Weights of a small mixture-of-experts language model, trained from scratch on English Wikipedia.
Size: 14 layers, width 224, vocabulary 16384.
Experts: 64 experts in each of 12 layers, 64 SwiGLU neurons an expert, 4 picks a token, a softmax router.
Training: a variant of Muon for the experts, 3359 steps.
Below are experts of layer 2 (counted from 0) of a mixture-of-experts language model. Rows are named router (the router's row for the expert), down (a neuron's output weights, with its number) and show model dimensions 0-223. Each number is 128 + 32 x the weight over its row's rms, rounded and kept within 0 to 255. Numbers have three digits each.
After each expert's rows: "comes before" lists some tokens at least twice as common just after its tokens as in all text. This comes from a sample of Wikipedia text that the model never trained on. Tokens count by the router's weight.

# expert 55
router:138152163111151074129120144163164089116125075174154113076098159116075162129103135094125131167195156087099082087143151166152137097150158180143111171110071137134122132068139196070100165098081132079140079167100153133125108052175131180126096140180138156157150145173120178099152160121112146067146120119147150134141167103137131085153119140115147054118183210162141115103108090106097084123125134131138153144108133096094123119133094140189117198131143114179099124159103147132180155127060165130170092172117132078143135118180113096123106103070105146159161134069129181158109088122072171102119114123138073165157120129124161154149094109148164192100129131127081134063104132133193093113115
down3:135126141127079127135086127173101118132203164145085129121083100109200119152102095119136103155130164173129151102145138136109146161167178108085107109098096128128139094183157136110174127143110130111088184165046121167145115135145148121158171112176198122124134115099139170126156142145167144143152136126111154137108129156152134202143164141118127103118111094085157152075163070140069148166160157100158103100177162132125073121123112164154129198142108121144167152161099161128159074105083120197150061129147107142131183106070097121147174074114028133130131146072098150131186117151101156123166092183097141098104096183050101119162068074111121132112118098137164142134091188086091106146129
down4:134163095111176123095106188112159109123113157135095152129102166117167105126064159060163146028093165112123135170104147116145100147072093074124176171133099119114137173149072112184094118172080111130108132137148096130096120143125117181136120116198107182148204122137111075163118102106141142141154118164102150101104120112124148086216112083106147144180132208138105108121135140106123083068086136133133142129134178111140058122106135145207206139155117103136150157116121137094128124166180100111177152144153139110114091164172115176162065115194139125145163163126142213095154123085069110117125100101089090164121131171112104144144163080100126103127134114084123110116134130120174146110173
down5:164116152107161171126170138137127160153122162159137136150156173134123098174148114115166129121124127167158096142124115127138158100124138165115125117080103147068170137129103163108121128156067076102092143134102107153076097183076099129118152175131132103120176149157101133072116145209123138121104144063147050173130141130093052046097168153115081155039077144122140198114156123149117111120103114076147086180117170096175111151138089084142166077135138142111109155163076119111129126146122122126083119129098127096071128113166070126110136152185181241149142155095138124126114157184133092074125092112167100133120127121138146099168102164077065135106162087118112109151065151119143179116107
down6:142086132133191163202141127193086142092108108152128130157111153159081072150148125107161114109180150103076127132146115048135104174153131105132093121124100139112130126139160115126169050158105154158092145188118125112132095137124079157120107096102178143169129122113165184090147108130132196119089146130144103132136127086142150116079134143118116149171113089160114071137177114138136155188090150112094062133157113104088163180133037091171071139083158088143180135093144132137107169103117085091104124151089174110183123107095150166156130100153139072142088141086118110114154100106184178091085128121073129154078144112113130187103102088085120100156092085189156152128067110188131102092103
comes before: ".", ",", "–", ", ", "-", "; "

# expert 11
router:134180166162159118081144113123178132107136149127110146121115109110147110141140181139156128148149121115111081150095143143185146081085123159125085101141116141112089097108075141181145093178217186137162177182151084126151139126165138120130137136116143111174113131103087161132161132081163171185108143099145196183169147176122172120183127086154115106139127118163182174129162144104109067074097211128121136138098179081141125079090080118111206093122145152127159107156056080094152141125098159150113175127153153155102118108097099170131156119105066112126142123184126148106112149098141184088152129147131156103089119101179091123085150124171140100166066097113113185139178069156098112098190
down0:087104165136081104084148163127178126126161166120136116189114104151084156129101145122101190134191101112096049105071160069108157145070111144087174101155138143076058108125169121146165041121150154128121157097122111169194125134133107116129143144119123140181103135127131166131158076161161172159172144130099087150175060147178176147129170154148104078107190122134168167073091084115078184126123114181102126147115108088081127083145136118113146107113118152126148164118114159108068081109129074154129152089165114104137118126116155155107120115133177119163125099159132184107118131126136185157129150119102125094096131154084161147072110158118170168141084111061170089140143101171060137145179
down1:140154159186057134088085114067103123171158123138136193042122128074108053094093060078126150145145172180126128105077156131120111132129066158169113121042135107115145091130110113125161104101141144135120117144098139113123062133144094140140092158096158158094125087154133089173123217129166094146128104150114143106057111121193133104101089115081165149134071099180151161162094099100065128136088089119162140101103137093127124162073174105082148082130096097178103076135077101142135120111147133094090087147169101137112134149158102095124130073166148123148160141129132122099110102082171163104087156083150093139114125102090120183134143147090121142093169081097142105071103135141121162108126
down2:142112150115113095120098123099119099139107130130153123209144149126154197186146148115155102107138099102119113090118146164095140105148124160125126116070144096173172109117080092070126103179053126193148150104183080142136092157055109083153068088125117198162194154114149149058093183125150116144116117146133082111115107101165112110150083079171116153154100161102128151156144133129125120084096139109124163130135090129163113126127083117136191132096150161075114131099081100078129134176102181159143163101120140101135066099190178140161042109114142158135105144198124145206122185121174096104154105131101162088110147174141086158108114123115136138170088096097187158139093134088136172148147
down3:130157117167154124124120184159185137133112091120062104153138091135131141126089162158129082112142140147097092084081119150091200126162101125075081122132082146149079088103134157120144117174194125107183090173083118127089120081099139107161173142164143141150151094152137161105163082111166103162069131071126124149087162172142103134158139211083123142177059133135085131153055092089164084139100174150103061075180130129165123157128106081117082086112100101182163138081113114155123153134109129100084147100072079088164148106114078077105173159136127133119179096114089108126131131164139152122177164095085069079134117109145157068183125109134142169122089143128110137123110119160144167138114
comes before: "the ", "be ", "- ", "have ", "not ", "make "

# expert 46
router:141133177162111147169163110102189147124134105103177119058101139150049132084140163077104102133169112087110101163123106144097178097160096121145190166110077137153160129120128089122159151151086172137171119154078151110102155058151172173200084147153104090147092143069090166161139101160150119150141183126136178131082119105128143139128106116128114102105112163141145095148101177092094136109157154122143152077139188094071157152184134087181159086148201107156134117103129184171101102187129175107168179178102174080153073148116146109181153102187122155076169138094156076120126165142136154164117088174091103098143065115135132157098151120154126115134133100128119149112109165109132121099171
down0:165120164096109137108096104156114110136144137114098092150138173152162095186015139108119149177108081106146091085162093183161116170058110136153102137133142076171086076100092154141183122107102107153120132129114107139113121114152145169146150064116103145109172124098128166134124092181096140135100100148139103123150124176140122118076066140088109108071117104161183209136115118189140149147092081175101169044159117149107120122108088146155176128141108128099086122115134140067167157149109137089121155142149143181179049143162174089095204119074116163131120142145150144162174172118164142086113111142173125122130155087104148160172154101153134102083138124195142159106111117148153163169176
down1:130161125065130172137095112162155076156148137149081116141137043129130087119104154137138104095083112147098128129106138095090150119148165066161097114116151067103133181098174162173138114134115129149112090137142138145133083201101203056126138119103157120119100199155087129085110113155097104136081128071123114107119167090094174138205074057143154137061146059087093080167099166183167141080175141119113157130172081137152110132158173116085130080111089154108175116094093160066116142073155130129161136115138165179133137147147144182067168133094107081096114114120161109092121104112130152140131125142105089099180105140124142112120129155098109145068164170150103105107179153125119124090166
down2:121175138092173116051177104117153131166091135126145171166117132107120142154100168077117172150154147094068086159137114117184067088081111188117170178143111129079180114139102127182111124085093113112117151123078084100137098065096145088129124132170128058129170110205164120111136155155155140089119126142132129166116119077161095106099070135094094115113076030105130133116114135076121099064146132127139113163112121116162139127143108083095124136161103153110128151159193160160132136115128158143113205059093118143097084108098123160137135124122086105084106090116098080130173076139219171146140135116148122129133120112120133070102087108152075090136159109100139177145157177112159174142174
down3:124099190139124119156148080101152096077087099153097118139113135120196117134136118104123106090097165156102078132172092194096156134120127190139123170104164080123164140144099158176089032158163135126157105090155093111153160116111124148101150143120120158078081143164125125127121107140130100105126146134127095140100154149154107087097109172113045141114128066165110124203138157135172160140173125166220112113078173106152090148157114118138141184141148076172150112114183136086105099112147097103130120086090163063194163175142144124126158074116202163159156127083137112122103149125157187138112129194157149112129121135148143091142111136134147114126121079083116240140126153160186131145097
comes before: "–", ", ", ".", ")", "; ", ". "

# expert 19
router:127154138140083124093125154109090124156097153069119114155197151126101094094135104144153092059092164111122200105080110129133121180160126111071121098183100161116097085139115124075130073134177101109193157092150172116138153131121172069150086067135096123122113141103125120107180160129145029148161128160125079164172167139155062173135136164139155165149187127095117132125116171056126165132120094070110170136152082158121152161129153170118144197131134092114136117077153112179156126079120135172177099136191125133116145162133135120106130127158132127120107116097146116071075159114127174131171125152160114160108125128145117129137148197196157116172113104167184163160196174167123172112132
down0:112134159070103060140159182080136163140159123122105106025132121062196103058137110123100048148118154166129071196110104110139162175099123107087081093123097127131194134143154150135111100144147123138114096099122072158110170075125109168106189157126093086112087129135138106124112118134138116136153152091127090067160104110147159146165090149108180091118135127101157199150142119103149184081175132109158117140114168108218142178110165101116107105186124085118213084156163144115155130098192127106100132072085127145120117144152141155127146104133135185154144119127132174084143100143132114157155148156148119155142107073091171133124133121101138138051114138149146095124087148175078126126113
down1:171153148129117118116076106115144154181135158141142089119199157158157138165165106087125099186074105130161186097188150105058129123139133103154085109141133111127065115091142117145133106168174170158162129116078098155080182097138065124158155135187123151134154118143190124140118163154145164087044161143116177141091191122110144148123131114092145092194148122070099122121127117098086066157135109115147161192076192106170175161111121140116105140103106134103095142129208111116132150102150132144131087138167138091097136091082122104125109215107138141146144132048148113157150111108093165118110132103155128156104113158118150136146119125063191160116167160098134162052098164156094161167153
down2:101134124160127079097093159163173106179121113182125096131106076126091104109079139095119119143111147126169144090088120116139112173110151185092120117143090073085118134123125172120164145114106093114119116158147146139170249098138136095150107156124127137112114119130140072130098140112180084116123125066136095119103083143160093159098134118192138136159136038146124131092085097104133149138214108117133101174171135140114152099132144120127123102205177084096106070120129082098219115109080104142085093115184098146097064130115084089109142135087117130163072171126137125121127154119081089116120144130146065170121152123185131107112159159114162099058153123157140135139199148129064191097102
down3:129130090113138088129087170118126059165114094143150156146134101132122161089157066115111080120153151082093172112097091082159190088102099160120166111169167153135085092134072136134166167186083132158157101161119142164192099105134133127106114171107135124164129064119110109138182085163050184142121148098124092163111137181149111081152134174107080172149112169132134104143092134074148143129084122073145162121143150089167176102124129106145121146141114126108165116034146162123144086097099103170197061127129125152142060122162140143114189131112136108117047114142100168142166130129083067129168160163118143117137067097165160102131109115115114103093115159140132114180125110166204121160076
comes before: " ", "0 ", "1", "1 ", "0", "2 "

# expert 47
router:062115157116117171113184136137134132060065205122138148105118094098173058164136105134137120135198086116142136089134119130196170134091169147107141131155163160084103082140125128140158080075132101071158138146134151132197130166127091083127144117123123131147121105120113188058085132152031145122151055108159110111157090143102134127104124093121156115114078131063150142168125080157140109128114103131122131119152070119146120167163097134131170114179135122150164142126171110136162146119113135098140169098147164137151118173081068151123148187189108082140150150109139092065184106058124094156133143155092119069099135209084145158128187089134071109112118077121140117159154151099122107099128
down0:148110138091157131156094167066162104140065078127169116105104068136144141090110146112115136126105104151168170058083129105172161194103125137197196122092126104139137134087079151079122103154045109154180130141163103152074099150113158091144123086114167155157158099204161159120182116099162134177090114112114125153115138125136153170125156126112076142160126148157096080143191131122097101108160159136150216103158137157165132138145104128134115092128177102103092205146159170149146101111164193111153132156146081142167145090133146139132118138178174102089151131101081120152070115113125083131157130121095116155158129130091181132078126142147170117110078134075119117131137068096226149140134
down1:179115105132159154111106147108140151128128169147149112122147109125117115107100144088094150103138136183133077085123141097106123154125111063122163142131079151129168136159138123189083136129162115150105124112165127160127062102064166197105154145139178133130131126129124103136185132136141114102111145106146132126152130141104071115091104108140134131098049186184081056143157189117114158137100199110155132167127086180137195125147077108144137165125047111126140126098147152127066131064108137124115105164077172157155170165130209103154109141091046094141090082112076125170088112129147120106079110119082150141133147155128085143130059125172115165115174083061136196196170106134141092138092
down2:130160102124118114132162092095084104144170080090128124084084082100059142193153120095133160178107114114155112122115144154138158039136080141119120112120138136125176165114120161118139140106120165137162090097119092133151119164190169165106111163136187134132157107089124143178118125081118120086189135131121137105120087073178102134156154103077096114077118117066162025125079097104124145103126088161180070104099167104138098181118078150093185150099156127133119133111170169089138156178171121146128140053121201143136124205108105180133189144153122160158066145143078147167084089148125115132135108075097134142141081154156087109142116169178138155117097129160144138138179157096150116111133
down3:152123111102117152126162130134082077142147144175101129195204124134175099080071145140081172167180104181147172099127159065152177147142142112117102142117116161141074142116118091115151146107139130164110081083108165117123183127118181110104145168131134135142128146169064141115118128147149088119123116096137160161147104160123113144161170125160101112144174149163171095133110106178166120090173156124165145071109132121137113159060070110106089124147123163129142102129117098172184132091140139104131146169184077109105183100072143151084187197187122107176091067124078113114071105087145115129119133144198145151157228092126145065156120128146178144094189127163123120065116100118134137106135
comes before: "a ", "the ", "he ", "been ", "not ", "it "

# expert 0
router:133121184125102143128157166162163147128130164134098154122112141080132123088097074151180121110119099145142162157127164182095088171121177169116121165150117137151095115176164168197171132058124135120145196133087114107152132190150136089076132077112108159096083131086125081111116108119099123107144084191169136096135143151111158160136180146107106133136151103070129146166101099139134170155153113171186108133175155136150097145157165136140151096104110139158109142156135130108143149146142160120075171048139074181184097139089185186120174185153087166157147145133150144120130156112080097102134099160084092085172126124102159094200149172113049180116131166136175086108177128143133146191182
down0:114090139079102131121154142061138104136185178157136148143076136128133115212109158136133088124089130142173068148115104099175109164186157089135126120152118128127101138109172092141143125113152060175128168160137101098080164146158108199131173156122118190104126146113143097076119128061164184161184123135149114096190128114100123138100100106088105093152129164116058121061166143169155148181121144140112105104173160142156106127155129174153159121154098119138102188129118157174097115122116157060075122081150183139119089111161186125154148178125152180115135075110125113101116109108101143136144140045131103081175084167112149077180181146152138122089179144110139118162132122161054092111137
down1:065148154153172105146114160171167084107073092168174128129180122121179166148163141103108129147105180133169187146156149140093075155099170096079080130109129154166152123123106104141143098189143104115128120153159118170108187177126100155126137139113120101117157130159164130135146153104115160131153140136138131151110085160135093180071115125123125140112076132101152116186112165145150166180136149106132069181096121139129104163128114182121182058128199128082062122148143120187115028138177123123099159082146180162156155105078101099147148189162116137100105102159119108161109148102095154073152149167114169051076118113166192111098112113130099108135154064118134146136193083125111076139142
down2:079075173112143156156119065128134171152111145117168146158139128073177132127137083143141120163132096103129124101105065171050144193145130184098143134129116136113172101147182113157153114121123158090151141126162146128134100126141040068170129124142156133074161135164171127093101122137082153123085153126112153096128108157136112150099075109161173090120123107141110060108174128172079139161132122189056098126147105153120127125092154170150093135087125125190150166118137147125140184149197172126164195105134131086115119149136126108081163148128085152077189178146159111093143094173206129118146167139182147139080220074138110188095141109178139152079122097150091122102119154131134141129163
down3:148124123136110096137105169143147114092151096098064154081108124113152122127080109142213086098111145107178125068147135077115112148145113083156063121175084122108165114109142129127111164096141189097102130197106128178142102052132175115107143135071154177145125153135130122137114240120135101104142088115154140164130133111161126162140137170059140103090125125127225135136137096102117130140157127122140105190139095178135089150147093119154145110099144128146072097123067171098139141122132186079108147115244108139127120115136110138130184153114135116148171163171114127054123122134090108088158186144146181110074092145148145151124067108120131143114167083107142135141163145097089190179140
comes before: "and ", "of ", "in ", "with ", "for ", "=="

# expert 34
router:101103122163098115084160131181108129089139079169160077104103072104088183115108185167070092171126077118105187139159140092166141118154118135114142106119098120163117068111171171162074154161140113067138139135148081089161067167077187134073076165111129128154173153173081090150162124143138145194117161128084090154103154129141084118119164103119090169163122153059149101130109182073134081118165152148122119111146144090121114088121167079107138136133109088142066088179155161116178138150143170142147119130170119102170095173149112110163139133098137114144090139118135176144100090129077092149195110078157140178194139098178119113134073169106122166146191144143101123123147137147113108117082
down3:151139133111144166160188122153097099111157152078099162147095129116120123158107095194160102103098163167075154146160075119114125086093121112177105131111159080125102174100114100083167097123183141147158152118144122195124126198166138141108105072080129139085084124116128121153097137113184106116146152114166097127062138150077165150139084090161080099097163058118113091168182162177152181096160165142116129191165093110134091155115127154059120102151140153129150138096144120149135100120164129131110121127079083059155133115100130096098112127143194056057153109148076140115184145108107076099158143159151191079123118090090144061097114164137103114107167144086135124179157132114158138071162
down4:139138169132110142131109137178123116140165138124140156101060147162120144123095144166105165137199088107094173128175130074144121199173131131148147113143124128189115123130190104122178152097096134090106130063125118166119110092166122090136158103170135117120078069114082162117153144095124075153133065128062179113166072146174185148107147203085179107098098117098121123168065151144131145150110092168173184166098123147071117097239129098096111072156137136150100109108100160157139146155112108136133086118124116120217145143135137135142206135094104104145078169120169107145133127164148108173088145074114127166106159179147098150129110139105175067132085128142141155144167120136155123113088
down5:173150124109124085115115150076158112122105137072122145090120129112131152095134114105157133124091147085109136109125192107113076139140165124190087148122106081077080152142115188138157129130083208175079140131121102120097115197174126132118103193125108093120065147087062183147108108140106151117175090121060139074162090110131145129101193139121113109114181125091141126111139175110161149133146063128133124114114152156157131108149138152180086128120136130168161152044130149125077133181147139160149121123111127060094096139104135146140185160128110079106083161129123103142100195140186151064145096143144103132136154133099153176062162105102146136061164175146177194156095143113101161149052
down6:141088084141120144119134171109095143168173105144076108139112129148132116165166145111112099114129140108129117114098139112090139102120078171170104178149131154182087132096099132129138183086206174189192103166148087109145125083121148189122098194184124142136105156147112089163146099115097139186187110142085136113097134048105129116105136122137156153076126120141158139092073115083093143140200107107092171051146217153096103136110116113105135167114196064084122133105136148120120117178156116118139135142087187099088165130100150093137175077148102075090099142081121097092131138113133115116144177050140140114110110131136122135135124127072170129136081118057142174150179083176094161136159
comes before: "0", "5", "9", "6", "8", "4"

# expert 50
router:094165148194096156091164134101152140112105161133142167120103106090103116101139175127121097165149133078117159147104135193112146109109175195097083182166119163115085156145139163118146110089148067143138103114097092161180133149106101120103075114126077135165098159069132141126073131087144135085069103153126135109131141153097164140164128093189188146104147132083180122124086136111106138173100132158157130112111101116119146166145126155117168109122129102182150143167193125166155115101180134136101121115173093178125068149127132146107186152132056150165188103082077130082206081072117096151087110164129093084168111184146139118151086112077132158157100142139130042115164169181067127115134
down0:109185177175142112135130099163151045130094143079134103102108122153189148094103058157178183139127145083056146198144144151101086143110148042156098122127116153161124109147115143116095096139163100102197078160169092168120151118072155135107095121160126139116136090149108090125088074102123120126106079138131129059134137217121196084109154092166097106154100153127092168140141095100110131123127099111146161098144185161140162131157130144158146062119148161043091174114122083149137147106119105122101108178186101130091058133167107120127181150106096140136125144146095166161076163145146180096118127094120108156182100124099132123118066132128133118196138132110117151186151127121125110128087
down1:162145157150140116153166147082112100191115118128157101141085144142133109187167104147120085122090130137126113081073145124142101052115155137169181128162096105189089087073111110101145152140110161072160074089095140091121088134104172151082161113124159148130116130159140143153102182129146103153080091141173143104067097139094161164202141115138160154112115103084092076109126157142174159138124144141074138152171130124113102120096142132107121138203154077162104097150142114197119211102098144121126079125098115142168164116092192121140162172157144089129116164102085090151079076087116177064176100079114131104132094104077166163127094090115130178164133072086116123170086082135152090166127
down2:159193133139112114085128165091173079156136148142117164182108137146190129163155173154104158058158116144152119076101172140176139083132081121119128123068120089146185096137146162111113164103144135176145164119132104111108143183038162115087099120154134142159075109106136172148143121077152091129085122155162177128112174122178134112130159189134106154100123142187145157176136103178124125000151167131100070118140138090135121158089095136121153137145124048151106133162092174127121108155128152146143128140118043220123111108128105165075064098140113152146080138056136132101139093181111163137082135141152117133110127100139164141133121095124146099133155136088135118111100117110176087145126
down3:114122116153121126128194132165105139090135128132209088140133124133167123120083133089180176141129192127148169122130102094202141094166110128113057088128089116143141159118122132142187156150174107188138131152051142098155129126163086086132142105098147132184125092077140105169133150074114132139107143110142216118140120121147105103105164111044121088135097153154157153108163146186153110112135085155091137088126163172077100138148102160128165142169125075148068095118152164177114099122076066106161096141146125134130156145136138133109148112173086102144113131098136122131133094180160087170125120189180192144065118080079193098109115127107125076156071110147115128150108087205073096155111
comes before: "and ", "the ", "he ", "which ", "but ", "a "

# expert 51
router:150131119182126063133062077156095069134165088175163119133106121144086187140092101101131103162114151144101147133113118078153115098140053103154090126104058157135077124136077121120104204147139134131173121084115185059097171079147099158100111159163101187050137140172092135160139179096215155106100121066077187164102137128130126097123117136132134118097122146179185115149162168134164146164129192130082122190139155134140168107104106121141190098124107140149102150155103125123173144120163153126105157123123132145134121079147126078097142109081098161149117151113110173152112106138154165124125132143136168150092116165196174132116127139139184133214158155122162155113115097110073087115156
down0:124122174162095098118143146138155088111070090123137169102170135101118220177145139122090098140200143096144128117116186109156086162141094175139145127129133161067119157148137135159125188125158139124160127118207115130142151158121142104181085077172157125130171147144085021134032152140132183055117078130134128130117135138082134093123089086143139075153048108135104106112086095086125113088133133134088174101119151150173123100209130122099108073126114133129163152124165147131096148147102140102138107126129095150133093117110136097158103117193117143110122119076097155088126117130144103080083123124141182137084116158174189147118130088201172109164124105153198090104074113112127104149132
down1:115157099097134182196112114157149200156091064101125169158107134104135094168163138134064096147129120120195191163146092129154109149077143170082121134188123157140070108131125139180148139196165096142134170137134091150117116099068104161107121107143181182194184128091168149138130133158122101083142071128136146145103164023228128141143173077116117057108109176129130163070101142126151142135134140165156118160147092158139137114178117140118107111118095121130120133117115126103147148141142134115218162042119111121089117136129156096178128096095081061119056156159147118166116096122085173115141122118098125136143089149101126145068099114154128112119171140143112143159122097133111138111142
down2:176168084071117132114133089120159147158179115120069143096162117108125130072137127111155077172134166106091110166111124134102073102060100066117120131130073129160151095102129156133133127109107148118119083106135134122160125123155092134105039094189094110205144139112123137112108084150113091104109128129095135151110128167171137086098163163047166104153115097132104095105161072130076136111117087149135143130153092091199156144186068091112142145084186165108093105045105074156211090125064114145126140129131177175089117111144088160093105219151124118122094195195090116119066121152125106093123118159130119152105139118149134152115159081139114130158134108149071131135130117137126101161131
down3:136090113116134143140158100107110133162104185074147098140083155117126092127099121076094160125087128116084065172138163057145099140124163104113152156112071158087121137161178091160152078082135125125137072149177132133051122118137169107128132097138116083082137185101168103139142154150110071134111146128141155167109129157068122111180106189139080203180137167146101224086045153137090141080147121118152150162148108096129108105142111148165133134123115060131188197153123165134148123058175125111094085147149114161111063142157124183167123153104146163114163050110125136091124091171129187159131095133127092098157127098102118088128092106120110149124170112133138115126110129057133156131157
comes before: "- ", "\n", "\n\n", "was ", "is ", "W"

# expert 53
router:097194134150140113142128107181100179134120110108105141167157110115132139142063100095108076173107139160079162167149129113139178096166090138091113101104121108157118133099157157141104030139126121099163136102104099120071101171086173162140100114160098118091182155093187180127114126068152135151115101125069100119123153112131080135172137155127206122131076162116110112134120128145152047187179171183132206082087151186103117174125144125129164151081072159105149129121128125127055163113161145122120080143179099112063108077189155150178128116086113093101058108113142126168147124084130101102121114098145132136135094144134155152133040092141172159145165135171145123159119103132122107116143
down0:133031144170105122144145124148084142077119097108070147134200134114111101082144113183143135141194133151121132170149126118124095108116127088097117167166132094157093162080105126141110116135166102141110129116108148126163156055055142080104064118114103169105153100167122160137127097155148161101092122114116056085149114128118114088152145090088165160199142131183116141110176115167131158100167084120081151148144142132159151135111096122088117205145148144113135116122164104131113059155111141157123157153140141104133138082174102115155185126159119157130146150049070138154133103102190081138101141084119136148082140102138103079050098117116066104100216074139081110062091158122119130156094
down1:068128197146107111110133123071111084123083078130163152114101125133150129084155118172119140145132121140101116155127152142122130172133101122102151155186124129098154165124127092099068078159105150132106168113209121121138112115153087125117068183131077113092147101137086120122133101164098109105091149170155101098122078089109084168166124146178146146178144103128071213081219140142144132094119175130130090135169133177110099117105119147179155105125129133143156115081091072155104155083109171088074135106117164165166138177085106103110211204135142101144161128155110157159130140139139072089137123097092126081145216108118133092088123141131102135063102096159125161150169085113139167199149
down2:148156127118128121127107116136136177164125135140137157139127140149113146144145055126164189120132131105166101207132118105158087115143094124136162117154147142136095124185156086148204069138092140110121167161134104092112118145090127101151110120172123190124117112068144126127119161172039066087058172129156097149121100235137144123101116109111112161138122096112154076105113150102114082123111140108124171088073088137153166159065091094103157136081135107135097120088150147128122082145190120124081179127145128118114192117059114089121103147144183108138119095141084127122154136144155067165104120121130188152119132062161116079162111070171145072079106141161063108178161077138094097184120
down3:147143107088150127135128127094201191115135109135162109081135124116108132154107127107178082102134134182116107104149124166094108120165079113162125128131069125084077126121110086176110100166096127130134134101110170152056137061126153121160111132088155068084083091054127105066071164149164144160163103113138159090149180164112185099086164102127108101119110176159078116126168081107145083134109132176148065134142110084119168102181114181116136179074114123150132142164133146184146075182180118156109137136106066116110120119082144102106177128132135087115165155111132125103110121130193159091144101139165090149152085084150171141169127086171151167106096057123168100168075092102121187144143
comes before: "\n\n", "\n", "0 ", "000 ", "1 ", "0"

# expert 35
router:161184086110164113142170113134078121167135087126141154099121158102129144163138124186134070144086164175132170110137102145129145151136092129173135054105085097113098143070082115157143169106125122134143161106123145096150146084103137082081190086172113097185153198130091105119124157127066088155127142139116135115121142164105109113081135127083137118088088095151166093144110192138122125138085135128088107088081121124152145076091108091085144059166179160103159211156107095142138137093155121142085168099160081078135104150111129139174137100171148086175077120094078114094097158121128135153130099167117128144145091206109177084158137148138064177177148164078073123165134122122126167202145
down6:098080108146151135194120093116115103149104158111118120158094109163113131125077129133111180168039141118108061097173127123073100065102171224145115064119110130140137154112144153127122081160107112174135160191165165165109112147081129127161102127144176122118193092111118131083123125139151109150129078143134090092130201103142099165181088183151193105086114154173117122133138131114151144143091076143137066126072143167126093107126123134123105146107179136128050122163074122142125125162109113067145144107123125137103162111163121158068088118092168177110069125058082116146124114071125106155086100151104175174157105084165155120160158138096129073135118084145138150118137090158135118056130
down7:096123157127095112114123128185100112114160131110133106131169175130129132079124109133157125169122157152160095160137087156116082090146134110114114127152126165102108083112093115126093124126120113064158085135140120160140125162144136093128099132045177134149100166119147134120150155142083113124142066128070139152101201089125163139159084138113173159108187093127112098166070090111081114135093130113074039190037087098111119156086156174126177131078122155132057127170136098102155144164075051074086148144164141044172101129202112119081125100114144130168108138157149100066140142182141160183107118119117111126118109131084129182121119166157176111091144166162142101119094147119178159180131
down8:115095097105052125088170122132139096170117121158131158110080191073112116077149102081163152179122167101144122153131141134055171156126141115135147123115136136176100150129148199144172080132091088110165112105059140157129116130120167105101140107139130156129121117156166152094103095111114123178117076143187127112112127152135098133098076162187142202070087141147091111153044128140199114118097091135131109126079066112184197181140108117090096179176125094104153109039104125149102106148146105083126088105144128080136206100098155135193171143148104139133143115128076119127155161114057120161128113181126148126113128148103121179144101142125136135199179156136090151101110135113105141130168
down9:173096143142127068157153052120129122100161109131114131136105135101148122177139136126180186100093068081142042133183119103103157161119132089135198147126091112124152164168115117153076094133118106181073142192143136140142111124158086189158150094112112116134176151129100116155124140152147147114173101059147157078134139133085179153087156086117097109070093146160060117095116161112134116147142100163127200128120135173155054128070102166135144121130104090150121097138097093148068114093134133137115125105120102159088156125071141162132183113165150136079148105117122131107113130151098138113078152116157104123155065081161098106111147195149101156110182038150169074152149117156050117163119
comes before: "\n", "was ", "of ", "\n\n", "See ", "History"

# expert 44
router:159112186196112135171147108095098147089169087110190122115131119152092101160117135066145109149183110148107130082129115174052143085177100066142148083145109116118096124103123107065078122151092153143123110140146154146100062138125098191239071175091151091085156094111132163117152140164088124151178126142087168101153105082150123129161160160083141090064166106156111185134190133109112137145147136111083135119111170092114120150185143112158068193075132133177114197102135151113057178159142136111132166106116110075112135072161119137144182073163136085117144135172127121101136106102140152133154076187158131130159138169148171102111131133079157149115126133128144124117141128115148110150130
down0:109102162126127084117130147160170171108196139059118143169171186098107136121143116120138094182159157142103140075078113097108130113141143108161146090139131170106162070187068096087101148126170197129138132122114109152136093146093127064157118115158100142141118145112143123164193213087138092123100110102106113105111128210154159141113183082139178150091078123188178090116112151147146144181106137095138157097035054157103100084106130072189182095116139130117108143160091086142103123105147129177104101127153152141165177121127119110146113126134121202118144172133115088148134113170080142207161145145114130178094134109155060141099120143117077125147154112119128114136092185159109119149139
down1:133161060173127140125080147110094111066126167113165089139170129098118079129090101073104078129138161172136143173108096160121099128087170104066139101131088153137145097106186108141165157111092164124137143116070106198105146116135162130115077147167111122167159168150099162189120197146093090091146148099092166157125128170140111102146130094091098205084172188187146088132188085120137143124151125148123125195149139116146125195074115188074064106115078133063123091083104109172115146108171154112130165144123158100116078145129166138103104096127121130134121153147166066150127185186132117158165127092123147159094191136163131119157174118130131133147069160116159149114101115115180113168136
down2:119134125122192144143158179163150132121082145123128148137176140160153093149128161091122130154129128148099103149081119148128132172172130177134100163123152163117185170133169147148094153110146097054101106089122135189126134141064194135092069113106072201073125112148130124141157124182058145160157130092106093107187139095117070076110164131089102098129136115113136109141090085093170107183202117177101044151159092149126115159143076113129118166143145074155120047139150127175084179140116113186106128103111118172106132141157129188111141092143126169135134113106114102129111127091079179118140133118110164105127127063128067077145120171167109176115116118139201170170101072132099148111103
down3:154096103079092109121126065189087104110092111125128136147177170122154085127149126150123116081121089088131141134130153110075026101120103145082105150105108154114120097109119165103139110098163121171124145154161131105175115130113150142133115155130159114103086200163137120073127056104101090106150125191085112126115120107132201118108131115184174133135190142156090177125078091062088097162146086149123091164125116137180145111140147137097156124160130096057087118107099078094145147135128091103085129077158072177110131098116098088069180154193108101141119105152128119115119077145194167167129087141143155128087115140146131159148139171102088099109037103133135129167142129103148100172218
comes before: "\n", ", ", "-", ". ", "to ", ": "